Below are experts of layer 5 (counted from 0) of a mixture-of-experts language model. Rows are named up (a neuron's input weights, with its number) and show model dimensions 128-255. Each number is 128 + 32 x the weight over its row's rms, rounded and kept within 0 to 255. Numbers have three digits each.
Before each expert's rows: a language model's description of what the expert responds to. This comes from a sample of Wikipedia text that the model never trained on.

# expert 3
Description: Section heading words
up0:118077136109132077087107112108139099107098114110158070149126118176110071099186075178125117175124146170172117149136102200161129128165150153158130169167142080137185154163148126066157099143088078193138116161151084105139069134133092171112064122104102079148109144111080122105112132120114109166111109117140140080138108112126145138141118159178125121152150123125150117156105128123093129163119
up1:096126133109188115128125120094158109111182120075117135115177067098116109135131093078182134100128090149145090132130126145107121167167191147164170138202110123110095110164103195151129078145142088112167158123149204133078120133164152163145156113140109154162111153129083100125133161126121107140089137123140072135104116128151104204167112126098145172119154111088146143147049102131124068134134
up2:129141121185117137110152108096182161130111118129058123134179084125116141172123070131153208094098137153150155100135125123107149180125183136092154108153139129081115133160154081110159096150107149137119158158116112110106134146198195156104134199069151138093105207142063126092112152167100082128141099150111154090091116143118140155132096098102126166118120187077122112118184137175123184145124
up3:094088125123140148135119079116106155130152085115110086184153153175142108072166077148154151138092146157160139145177073136210162180148118143172144166128107149115136135083102090146095082161147177181149141202141097117103126180194135214165141140106124148118143110132104119155104085134110104182100141161135052121133136084087154149089127070167136107130165117149152111097102125106069136159093
up4:048100099170119107104099099141076145152127172101142148094132105132117061171094138100131137135168129148168104122163108147148134066089150140070150103142106160143107128108120161144071128095092119184185133103139083161117099094070154118130144075151117124080162085116118188110131071126071113143152122116129148105107119151132130125069159144179167069138138160138131094133108096153126105178155
up5:129090134194187132077153048160129134102170145161102156138122115127136162087143108122159120121079107105100104206118153150179162111185179111121175118138094138128129116085129149150209071122116067119148139164136162128141113165108176131077183150080130093103096147123168121117146093117069180133135118115147171102110143116108104083169147134105151119151135147046107089051104070139065120129172
up6:168138082160150098103126082104109125115172084095123109129087163120172129139134087111222116092116130121087116164102127100173177112133160083136100120161111149113122147059136112150144085125073136096104129114092120167137118186150189191125135106113120152162104142152148125118130085129136133157061157134132150079155160099147191113067103115154136126099081175137056135112159133145110027165132
up7:083115119190092087099082068110129185082154092140136157171102125161145141077153147136121092134094059140114117133123119100117146120105130115117172105164091130079102115140093086116101109101094126087093104114111085162114183088111127135112154103141082154163194161094166133138122147171150115111098132204140062082145136103163123165170177117132153159119130143045130146158151101178173093114091
up8:195133158127191122103094154195115107115138153074150146126110140104117116146113121112124130093140131146172061143144146150131134140121087059167128117159131118131149124107167090126126121187089106077090119166150093158125147105165162129139197115113080113135078105104164146099093139151146133148134154178153178112162157090092133142120091108116126127116115131180133134167137125141155115157087
up9:111111098181113128099154165199169155118123111154150120075139153095159166147095137113097197147184126148166138109119145170087128183149131104150127125135108162087161137143179168138111148029154143121096137061118173164143107138146186117175136108155161081066134084116118099153146129126112121106139131147109131129148135105154104107108090098157142210124162146046144154121028131123092085099126
up10:132128056125137156029121164042097101071171106169096142108114149154110164100117035078118159163130135140118138110145151046150198118124143108116107119183169098136125136159122145099074153124129130102140151127071113155129142090185146142147156107102151156138164136082122106158167112176154132124170135129093169103114126140171152158129111084195119111114061153137094119130115179094191177128156
up11:139185119144142118098142147131083156095116102152145151173128123150143150121086181142121103121152119163163140076136142163164167132107122100177168081159153143108166146157106122143087085128167151153149134115084148110106103110169151138099121102159121129148155108139138125128175145098141129120151066183122106139091137101105108171109175135089162171104155111111124154161159158165172139078138
up12:142133132131125181127120128154144114183187128084167183117127087139202099125111113160123192126101111133054087138126091076130090105143120100106126150069144134186123134131157134112117214141113157174091128196115053134154180140122124086106136128110166126137107077133115106076146118103146190149129174189115149132133164109158148122073090194130112085176132124108139122141124161131071112130085
up13:093117098131151169132120123110112149147083069132183095123161126078107059207106137175091175179108146101179151104129117135118120130139105125182126115084128147068158106097141095150138180124158141058092157105108118100161157193111120135190120066096142150185127202142142158154162138097178138127147136155107099124107154106114123113128141129174173119154105147132140088169125138130182148156109
up14:150093135176094095121090140103104141178120055137188142129132118090115164148112081125157121153137122139156171126143144160107101137111127155123144176122116182103105131157156124147133164098152044126125093113145194093123089126139067090109132093091131125103136159118147106109137114114106073071147130116153080096166170110212086132146066124124123243133197143086149155119086147155195142121061
up15:146106148128114075076139156075099101120214162151176151144113111160097127083176089089151090106145165151220124113164178144126183079110149104093132138100146146168154148159122155118090122122082100182150112130112137146145146110148135147172103072117115144140144156128166113129127097182086061136142091110097174175100152136192091132201080096104133152111110132111092094133123153147173174170088
up16:133073135059157103093097117105104134109095100116145150077145125175113056115136180094115133107140110111115143107171120176070152099105152057139160113115117154096100114149146123098106099135123146122169129069156169110120151141155116130118143188146150165131134081152091137122146127193139082152088087144101178126116132164206139167122130133119125154146122107141119182179160093087094105081161
up17:105123133143130082152124115150148136104145111162085088147140125134117111085174128131161125065125157130213092124223106168091151102122080091107094122174140173097139128128163115218097089127113119124086128103141167095123140124140133148183135066136109159173153081113114123101101100081195098170146116132070084080140096132139155099124184143156184154142128151195104092133108086110106151181077
up18:146077145149139089107131044098161144184141091130141126102118082120072122146139179131106133148191137144147110111110145127119122101161066206078131179121154114109171161122147205116142107136078079137141123160146125182079121134122090114152105079152131121142129104145136079141133062128160144163141150119135129138101126132115067122142144149151171116149091166117075121173153147130161123142095
up19:113086115150149139128135126192139156111154120098187141099095131110125057149163104139123185129176146152205117142152081223135111127139104048124130145200124100143110112126141069154178083168076122143120190154116089113130084143151115156124172114166150128139119095146086107165134149088129128092079139122122098122162119149164166098120157059088109139124157104132122143103105082140118146100109
up20:156126102143151097124163130129163080121135072137123137166115146138140098113134102116079143136159133159182100148190172214107162107217131122099148123116073130157164118066061141152095147086088119098145088133095189157135112136072145124128100103117166109154139099097128106158107100145076141137194104120141120095127133111102093066123160104132105123144161130094159104105162115195141124161116
up21:136147109115079174065163106062076115122124092187188112181149155171086145133098140100166104156123082148139096133139120121144105135121165120116169109112170123054126160196090122134177101106088097184153056134134136139095191122152163105142101159106058156068114105128122130103128100159056118157103116069148110112119168122135106145128173112154132124111146174106117175166201138165108111131106
up22:164152130110155118129176115180082134143116195067071140145175105122120176134162142142073106119146124125096124090164136094131127148116100130135126107175241107122081133078091110128096116169115160105135111146137116112090147085165066098157098165166197168179109057159176077123138138096106137160120117083143137150133092156153222125096089102161106096098139108145137085071146094110097189054115
up23:092146141130150135110158172104138134227168098100106102145183157169114129109071041100135136110171115161088096150146141145110173138166146086173094144116156121066103110150162169129199067068184090118135077145124103120129127151046177133081104106108153123078091109125115106092118087116094188108172160104126122094106101092135046123081141187160149130126173145053080076140121107123138137141114
up24:123102158144151062073100072133184101153175126080139137075149113094086123151087111121099144175141129141176136115124135143118176107095133098131172174118079099199094094130159166176190167142129123148111147185140078149197177161141161135113140138200136015159137120100083102117107131081112157131163139129149126089097115145198076108150084127114099183168170107101141212154071133083117113127119
up25:100113132095137125144098088108088085120112134120154148139144094125086113091153077148126131192120152166197155093112178175078191101083141117079173122080112173164138095118091135118127100187064121151160111146136099174165094106141139111084141079209171137086167131123195110164116058115093110113171180123101117142109154124144157110158083107126144114140108151136126063164112079116181176133187
up26:134104135158136114137072154150152109122098160122108153100176127091140118189133125123176102087158115136083142096199146086109140140104111084089172146116114108061090131126178205218130148147157107080122161131140203174143120155127099109140141111119161112100134155132160099158095135091110155080112149125128112149147126122145087157061144138088085145142174137104183114186134122123134061127095
up27:120104127143136065149157124134173087145166139110126107147158083153106085130142126161105131175144145173226093135186126115157154120165146094130132113146077087136147101121086153119141084138102110080116068171131127156092110124112170126103115083140103119133125090094158186165056035172105141160134132102124163112077155096092085063157142112108132140203158155130126147155140142112160206142124
up28:109091154128083141071098138132131106153153141130133163157128137091140125094113111094121139124135099146107105139140118129153135141152090116118161161051150157184168177118089146064131089087099120094116131172115154114091110075169123093099109121103162133158085119152094161141089083185117136122105144131135165122102087143141193105165109146078128155140108109152107125209205155103122143140164
up29:148128131124157082121151138143101059066165178131118146120109096124143150085135111130213135129113125132193106115090125205140117050101117159068173085123131107164133140143147150188143183159130140106079145153104135101202132081150140162177149144154131099173116197146205156099071150065142197116088111099134117144174124170124127127121093075149117123086087082102112107174041130138124121124127
up30:125139085133179143163123103183101117133138105098077143124139175183144086159107117156150145165111124128138082215082119104133204076104107073091110122179117093120207128090169085141205151118145095167083109114127058118183116118093147172122090086129171216121094165115127148108121169120094168164154126149149134089141112160154133114083157107091144101139151170120133065117143041110085176130113
up31:134109154132161087132138107117157120097064169149078155151103097066140148138129146065137148121148111108112145098133076124147136126097129126169090138126149132165156147179113135154089095160117170086139129130140143169105101113157120091148090123071186186163111074143094110044171085087165134093135098102094143070129131105144098154120190147123182093145086108113097083061161155133122109162118
up32:130101105190132141122156119126143102124123114132105136126125142111158183183117045185113150093139108118111178107124122177138088090153118134125086164128150097083152135103163130071152130132152121114119138164152165120114175160118102170133127139094125137153138158195095103139138116152159148139101135072142074071131143174135168127180162086143119120103119184111092125211184157158101148126120
up33:144124112141168194064152184106137093138079144208155143118109129101158094110086125169132108108115125135122156127041093164094143182128133123138088143089132146134151142141145105142134151128111161138156162113158167114120119141131131112093179099077164086076138157145159154122146151092118131168135111171154176135112152104164144137190124165076088073114107131079144121144189112110179117086123
up34:119118132124109108096136094209125143159124107141086144107102164129139100104165153127095073065105095124153112128164124152175105135152080123146087144154112135138143091145141111107088154089072118092150096174108092136108084153163058127101161122120171081138126127141126209185100104130165133124155118157142126102134182097092237130117115146140079146138073129121096098166146137179148109135121
up35:126195117150165119162117137067150142106113102186146071111178149157154175181116073142103119181167146198143146127159132109147134116199128121203207150104080137107156093132088122113128116120122143121147154153115097140099101141119126153157109088129068125152169150149095135145125094120158085123165116135096131116082127079085127164145197115126106115102120121136064118071065184151131163108126
up36:128139101100190068105110107103129091105143121082166177078123129095136097105099128115100074163111145150080159173169126182120159117142127064145122164191154103125126130151113148057114169144091157139146095189154160172110156105104123153123156148109111173157157143163131149167165166155140146138105144142129094121107130103171113141147073114037143126138151098144161169147137140156159049142088
up37:098115109130171135125066120123163137141168112092168095100122135090134084091113173098043172132156149162173134126165093133154127122116098092105153179196129169143124160129115127171134127106148097080142155140122139113132196130127146149120143205189075059126121122129148127122079110117139126118167120135177162123096116151162093090137069137110133144124104124117159187182195130150115082109107
up38:103044103158140081095119051122036156184086074165142138052130172161165108080114062127146104133157131192138129124130177131079139168125155135115132124184155164136145142170097155127099161131133144095128161183114139160169070182136117128091145148109158124124171067147082136184126102159126100119134131094108107142129135093139105086129146107161114151134188033085102157201125093104057119131151
up39:145092134105131134160138110132105074146116116050107107157104182154108115090080057159146148147117160174175116154140107145131156093149155090130096088096157109130127109161075107092054103108067144114178075137150140095112152147094210171127124142173144142085126118141101189115123075178096153122129143095092143096113204125134103099125175116154137126127120173162073159127226100080043151163143
up40:096094112145128118099125129103137106132175075078111175189145207124169093166108063092071128156110093120149122124148112139139087112071176153070185078125145153142166152125155140074106090086128116153155072116098121114106151100131225136157120138135143129123112137145149122097133083161116159114123074117145092133092101128150105145151141127138110127141128168146137186130166075092115138170129
up41:115091113114126119090118187113189117106117153127113104094126060173125119119132118142121152106122127140081079114153129089103141177116154088129119173133154112108075106143136162141102135172080111191163136097150089142093096153117069079154134116044170125112140121133105131108114131140066116131138095135089148134167149125152152138112143255184148091128119121151148134114126169161101060154109
up42:129083094094171059154120122131105131138123172112135121126088134107137106121158104072128142144172103114157123121162090110152175184075117134177083089095159137133107142124180082091163091105182137150114102165167173104139137086140179176163129080127155126175133098089095127124082104126142158152067161159152174137079100101110169061134108069160158134158125083116111134178128160175136148138086
up43:146067148136112151154127071115138128145140133120151081161124157106182102127159088130198100144132153126170141122142133110151138100114084169120143163153203155128153152186079152103153096102151119085142160162167116057067170143132086143174114169115117176165128084148077113089121126122125154157144102080150122127091143151138218109153112161102158108121070040155062143155118113068185128169158
up44:177183109113157130148181116074161144102124144131112088110097105115154157121148100132154188099119101104114076162167099132175095139114115087136087133162165180159117139152115116103170186148089088095092174177100128127141114088081166119115105124144117139124122117103159163071066106115149168107142104146119124089131126121125101131109069115086172162156090071120153103166111114145154116098130
up45:091088110133180103105146148143147111111155073165089088140154136149089084136101139143181177117114145191150126129106132150076166119117068135175123083112133180118121095143101143148133099085117137158117080129143153153117159148106107158095126117123114126125072085122062162050080136110072045148138124095112074128079155151174139179138091158161133127169130150090087102170174169167131164191181
up46:091108106111109151087116150166105127111087146096134137044140124133100137092165136138107110127131100165141109130185121173154121095130146062114124100077149106183139119190115126076159162086143108159130085074136129110150129116119129158167120111176121176126185095190078155096148142170113173138154108138125112121177135144115210088148127137116118163130106039103064151141130120092105163080107
up47:143173115165169194078050121095127125107124123121143032119155147171113129146141106112083149181135149190111110130148157127118093149122108044137096154162124116133127137143095150131111096082172148095151094153149189129107116198153061167099149174124096158076128105122117162136140080081082114132169110147134162150094143096124127100098175145167125172126140110207151189162112167149101114126116
up48:123109136146092105113215135108118142131114101068120101092150129143136124084109108110120167116099130151132153142104146146150188124101125077107060124102147199095134086121097120117134107110138135126133100138105118115184145107123186176139101089132121067100126155132091162115113149090102158103193113118141134110105125106106109149133126151161164136126060142115090116128206167119130169209129
up49:147146119144155109110090121090125124115084136168123159133130157067164137142189093161101147139111109092120179109122137153123098186198099143120162143220131087098137148159177188100066145143136132081115090122189144171094137148149154149137158115089093124087099065125099158096105144185138098142197168156105055128084118122140088118157076091082164098156125183109140111140174163155153184089135
up50:133079103161113032148127165160094121102119119171140096101095142131161134150151121118101153113155122166135117147128121138193115150095114129116100162123138099094099120141195103124125133056203104092131102165128100165104137119163122097159182082151051104089071140146100131157125101140097124158158120146130105091142138075167115161179168178126120214126081116109141168185083190141124120104160
up51:105145100098113101025153148191098138107088159164091201134150145165153066115148160103151193093101135155143150118135128099143079138107165115180149141118128139100218130129089113088113054151135106162154109137155158101093112135145155150122057083087087084105110113133131133111144134161087164082088115165123100102109138125141114126096144131111209141139141101164124065124140105156110140088134
up52:126110072122109133113164092107157144159162147143114137098132102179131152037157136074128129075136132152130122116168182088160153095135139078072098140122128114112124159103109144133075097129138120202071135105139117148120052141126152168165164111108128163145135104111075150160097131157139137165133132145101139135126124132143126132138144104142122100127082140125107121094196159152144152174134
up53:132074148136114067109186156097131115129095124151115137139089097083139098155100119129135118135165134068115071114158093164140101182162115158170158090138135148122167126136087133089117130170062130196112175142107127139087147099127088099163106111203082125138157108146147123082195091102095125122125111109090124120159104094178133118076145082109175141130126133125138111121111141154160143146149
up54:121123136149179129090212145151123106102143194135113175149117144134088129130108125182128094082106122138127122156158146123096160093192111088188125142113149094081140130129082106106125034057111158132150127109139163119118192143144099184141108139091113148131121151132119135148159131158116151151117126104106156109108179108101144161195104143113191114148096186133114092053204131103143152201123
up55:125079120170124177141134165133099130110154161132062148173127107164097097123135063116159134153079129164137112165172140040124107113138158160137058117095125086130145113155141146142112067184091138158144092106110147130147153093196171125155114131078110092088118144127131131105098100100142157146101114161107068117160157109116157126119147088179124097129117190185084093114140191136182142158119
up56:127124158101157121082099119100197186171067100101115105129112114121160144147110170192087122104177094092069099130089135046145143116170133132123122115135116141088134149086151175153092110134149176156121190077158108133082098120138120127170177098085108093091131118136147161106048138042152153140124153185113089151135114118118125112134104135128104095151140132125163114095100159157068101111124
up57:145066119150130114122183138163142099117130108132146176011160129123170091068107114095126140064161125139075115135199130123109151093117172147128141108078144146181116147141210169147151092151123126144128142134126145097117137190161144127155124142114216108156140137116126102148125132075104146147087144106145215134078118133161072143129125110106126092134186121138165122136122104085114081188119
up58:134131109135092129172110112064059125157136188082115140137158163135094114109126167136128067082140089109095113133077161151100129157156110139105133124113098140179168161140112079160050218166126167153096083103128113121179106132154074119166170182084096123145106105156147123097064142143123074121104118106138166135141120125135143126113095125143126180095193188107137187142156136139139080089127
up59:148095130143129132185128151203113086132182135114146128121151133132146156125153155139109099082129151188141095151178114127132153113138137044110140121156124096144128139072202116235101138121139122125126101106119124127151099066072122145044127099152104119175182086146126115150144079105103139133166141081120186132110183155111129107098129114108135115144102094130083122121157110073102122123136
up60:155080117162139118114209115129139114122128124114153101211128135112098155125127136118162156092140177129151109161123115122138153136192135107155164119178116155155190152070116144154163077112070138129073214161143168105186145171105118172135093177112126129147115135093113126097133134042142172106099162103109134066131097137156108133100154119075124103094117140041095071072124126119102150190078
up61:104090144127151157148165122156199124132089103126104102083143131061135166098138146158138074130179109174116135160102112124150111143110141099132140204105175075121184121072132104115130143120079155132164068135129184176122125129057147132112141117127166197146110045107094111120144125135056038170145082079106169152101113110112199106184120127141131148136135126122168134108164129115164163117161
up62:143082098138129081095109122123098162085133095070130118132098156121110099067124088090168091086123144110147161107138141189089095174177117137166178119209169139072154140073150127115125108164111072088105156180119150142146175172181075153166082094101120131180127115133127090156154115124190111100104115146167106126165096123111149144164107166103162183121097196163127163173097166127156160170092
up63:174086098082155084092140110100191134143183159136095133159134119086104154104107075083106133058102129122197140116152076157102093136102118161203103118182147143120108099124124102176109137135061164113156173156133178178113116169089140162149102113108127130090147115137092144162134110132138144138128168172103135110107121127105114079189093092203138098129132144155134144154114143129108100114117
up64:131102133200079108095064083118129102145130098150088169097141155149123087107046095108098131200099129194101132155168146134136178099100103110145134151110198120121134126141093122108115127126142102127125159152160113095103177084119151132125170174134113182127150137050076156108061125146096154099190147124122150116071083135192124117135085129078148177202084125074160143180136105139133158166151
up65:139115091123123143093109092085115082132140110148110147152119167132113087127090064148098119152089119131111171139097111133133147128087123190149144145129140156127174104153113128043147074133108130159173105146173184107115136101181146131085120111111108195149129128125171133138126149097134164151134178108122068070140161137134154130116098130130148162124120151122156136193158134094164172143121
up66:104167110170096056154167140126118141173179134116118102124141134165122079156123172080097113095183100147127020140168078110126109162124087131098101175077165106160106160191150095120162139121157078148078138110122181135058174099147153128161125114111153127087118143144103119118100103072094093091141113188128092123105099095194085141149146161130109166119126106097132118138080181174085115211146
up67:144123115166172081119141111113146138153141140080094128122096130148148162096103087104104136107100175188111120091123130043109138161103139137113093094109170144147082188095163129167145104181107146179113164170106106161122191101101183161169137146097104140083138140141090130177146102086108147125186160148154114117119103094120140092141152166123141060121095152113129172114164102093149113118143
up68:107114155121101125087097130160164082136125133115153084138197170072108171160092120187129112097123132111175120135154201104119141164168101094136178083147169116145114141109100092124056156107098117080107181153120134102189109125085103117146110162170135105078162113130114119162122115073156141163128170173081099128134114146129153071082135156112122092139136117084152124108121133114137124136110
up69:182165132106157112164100100149207096186172100132134097111161096191123129157105155127098083121111126101039170109137179083128130123165076119112125158151108101053096107164133073101143175139114131131167150108155136150117145192112102141079074143128183124082100086131118064128178115127131118173078121188103142140138147141130121105109122114180114102138139138118144141088062171093120149081122
up70:119157119098132174125112211071141116076120100072113139154096111134148131138067118150140163152143068140155134115147138156140033123108108058143112072103157131063159162195114168128147190061125084083155093146097131072113126138155176124160046134145152107123128117114204141108119089129102143104107118120095079095134124096146131112104101194163175102099124150114135134082113102132143197145149
up71:161101109178153110077123111123186090167157098129170148116133095126149077114167118082141085126068101129105071136173139113165069112074146094169119174101147119140041165142115115082118059148124181107113115120156112148098114202081156117101130107123163172149115076102103081093113127144106180163113154183122085040118173177111124186140144176121140090133108172131136082104187110072131078156138
up72:134044084170177086111101094108104140111105150148149157148122185095132154062156090177185173192134150196161141133153142135102125115103085179114130115115111115154202151114090155147156131139101153168127122162159172155154046112118088138113122132127116085149156082088024138135036120171118171155112134109146103153159101112160162116189122146131140115142113113149100105152163160146208147114135
up73:117102098135154072148148148185115109100108136087101147158109102166112091108168127044100129077166130126118120101114125126146130151140115112133126161099142100178121143119151163126186075154132078172124142099160171186113142157164125162126130104148118156155132051116127161133067089111135131117099159133100143134115246145146160054079157145070116126101118114052117169096157140129129099144162
up74:150072079140154097152196143149099160101091129100144084084137106142169106126156133102187141132145131117096160134188114126150134113094157139130130179115148166109188089145101121085136120129132142090100181090143132127090171116080146146145094121172117173210099131137075109076117080147162124146074129109132115136094160126154139171157068150165121170152102125095103161132132157118106140162106
up75:137154096134094137133110171163112095107161099160104018081134120147139133110161186079104130095128115210117085123195118143111167099098163083114065125201162169123138147118206143193123115098137164146139072126087157162118125129148107117147108115156139093140100070127141110145168108122169113128138135112125118086157168096118118128132134162159115151158079129119111137157185133123105153143141
up76:110094123155136220103100133097110120143156177171186137119123109137133105166176127110145126104170121186144080075149125116122170118083184154134097144161129190094174106177134103193130098162157158119122078101129088126137157184131126078126176131093153162129163106094109155091210079135158093117134139106211135120115076165124121122079136147143151080120128116098104145138176204124070125143105
up77:145124141161180148076149084078162175085061170061110203124095122127109186122183181209127138121152137149112106138183081121088136147103061117174067161121132213158132135111114142160096120116087163069121144127130147107152071173138143133129155124116122119104186121129195120091072143165103136102128129138122109154113186100147152141158027071080166145123121112102174121104149146153165155134145
up78:144152114133119087112137058161191125119141099106100098185126115173120163190163101109080093106136077137094140137111114147117140148115127134097100205092150135145071133100168092140130147160152120146150146205138209144131145127071139147162086175043100168099120125134054147139096150117114118080186142102148120116142128119203127185104177099128171113143122168077130146143170138172135079184154
up79:082152134078140146139183136142096138145086169097175105146155127133146134125166156111147139091177118112175101112126139163119132153140050085170122102089151102137079136126134116098185173111081141097078125153163062124161098130131115102182096153133049141137131142161076097134124124124163190183119144224126119108122143110108125125034132164083156111077122200110122163039126115116159089176123
up80:180085100129106072165199117182132118142141131147110161119151085092142113094149160141130147092119117126142127139180132154153120088106122144122107119134121115156164183137138066208159050146167092116136124183108106138103146113146151152115069137158135152117137122150195114140100084132111147158135083102102122159148143109147146027104184093119134130169065081127118139100160095148130139088095
up81:111145104167128077123092106130139125149159086109079139098171099154157108138080132087122098179180136149170146077153185218115158116097164114099154091145160117151178119129090121193129076086092100088177142147143103161139143076091127105092141150165099120114157120138179112122116140101138135151184160126131161134150171110134098098139104123154101167160102177044127094157144137113094129116114
up82:090119102138173089114091076100110164136100124063070144116140118131092156102107146087134105150143098136117114096155146131150195104089133085140123162113155173076103088141192130150071123153137115130170100130153104111156077113055130109154142089148163182117146109126128098098136123163121146109099121153124163122127137168159132131143126163128114116118140139117144094155156085118117152134098
up83:163113114117128128155125104133189081153130104101134130153116093122144153120109136133161135076142128063061137176157124049135093139157144113119101130171131103168078128128152164125118175157104171126119142142121136089118092140103152140177128151102109187129084132112123129167106191121108226164084180198102131143093135121167144117032203126153102042116180138114134094071166161106091101134145
up84:096095095142149057192115128177091088094166168080164133136102115112143123100115162099123117142128139123178102148188128123122169093127084086118171114134170107152141118056130088170123064066099124136145167145115119114116175124128113190128086103067096137159114137086111138124092069150099176137162156142091129117091128138178149093146148147127151091148059112140088068100107159110141125212149
up85:108115148136187128078119134071168115125182164072129094172121154054093049169124109125121129185148113135138126134106097135189139155151132121154076125132104137145150155126081201095150099115138156125096110136138179147148090182126122136038137121130118140131110158113113128037138195140158169118094140134138059030122117161135109186125065122051137140096112111130109142095108124141142125144109
up86:150131140083175027146115098137131106090158115126104137113190159102112086120113182089131104058123105131087128128112148142128190110172174094100113139112148189050119115106208131184156095140102087065130133165144149136122153088107133141140148106159118142103144158135082130137118128117122149142093167133143139155144109101151135129068112136125144120112058122137121181131146122075118048126093
up87:165152115160123162056114103107116124148079139136125148040121138142134070107161131142086144103101115148117158149126164178128190116118109127154107118115135193120149104099157171161090181145096116169113101153114176121183089128126163126130147084107210105142172119096094133145123139078141125133139097153157117127138140108084119163144155107139111153144136137134113143159121120094200159160104
up88:113110127127192043138076069102157124155205124129108162138126141152104088093135082136154124135151113125149170134119117162199171095122152081146183119196151127117122116084186113174147093094138119149149141158137111099186130155073140191168149086057094157187199146112079116120153144092153148094101083139088115169147104117178058188164121147138114062156144144157159106124083086113127126130093
up89:176117144103184122118172093152162104158146090109102142151142102074144095046161187124131093070139166147188093191194129159169100101120049069141136146141125121179156143083108113168231088122095130109127161187148126076103153121155146155123115130123139122183130112108119115150158137082078160155096124174157127134137122141139185141136164129134109131137139130133103093145107114124123128185097
up90:129120117161167113115107124121107072140135171081093105128122079123104142142196153114121103141115138116140162152143178122146125134147054113090102150177111086128129125094092165102076081119123130149130140168124088196086107126130110143127178122114110134156160078145136096135054103140138209122173112095137105147150153155110165163165107145137135087136185141192121130185136192128135086119158
up91:130120155148206075156154148155090106150120175060102176090115109101161114111166149061093186180154146101153093134225126065158092099088162051113145126133186179166134121143169144160149142153086125040123136191106144090123083077106182100099134094150113161178113075091102112117079133186066182163105119132120149107143130092184123122133117161142133100178079115184149106088130132115117142153107
up92:158158157173146107056121163133146142145177077074091150179135072129133111119123172061141138071118116182066091168165133134114127143142175112157126084087130091147134106174100133121170036149098153095118145113125189123083114148099148168105100152098145120130123137156192172078116152141124125161108126160095116064104152129121164149208112170180140110109141152170146160089118109158144224109129
up93:145076145077133114154103110105164137140157162119085150117100177163118141144118109138086089113100113168094109154152121081172117058102114131050093164100158123147142150143164125122091121117060102141158088168127086150147137105093147129071113075170139206109160101113134109179114137165088120186126185125147082094123166114117094128090093081118113116137181114091184164190178084194100141121148
up94:150169118176061149149157111155135153141103147108096086125099132130164137113175121091141109162136136151115114103165132184157104068137139113182148133103137093115099080158075130075132140113162128094142100107126159118187127109106169114127105104117097132170172128118123106138155109156110156085111039138137123106127162123119169093116089219147119141115160084099121130101069176155162164170111
up95:147140123128156194073151098180133150136075168155088160118206107097124132159102160120141123122127117104133117113121155042112124121181080135113141152170117168105133126122188076140085156165109112125103119107135113156055129089119066105074095102163121125153110128153136114153146179191142087160096153121119167156102113098107142085070112125155109149196188104151150135126142167134116086085099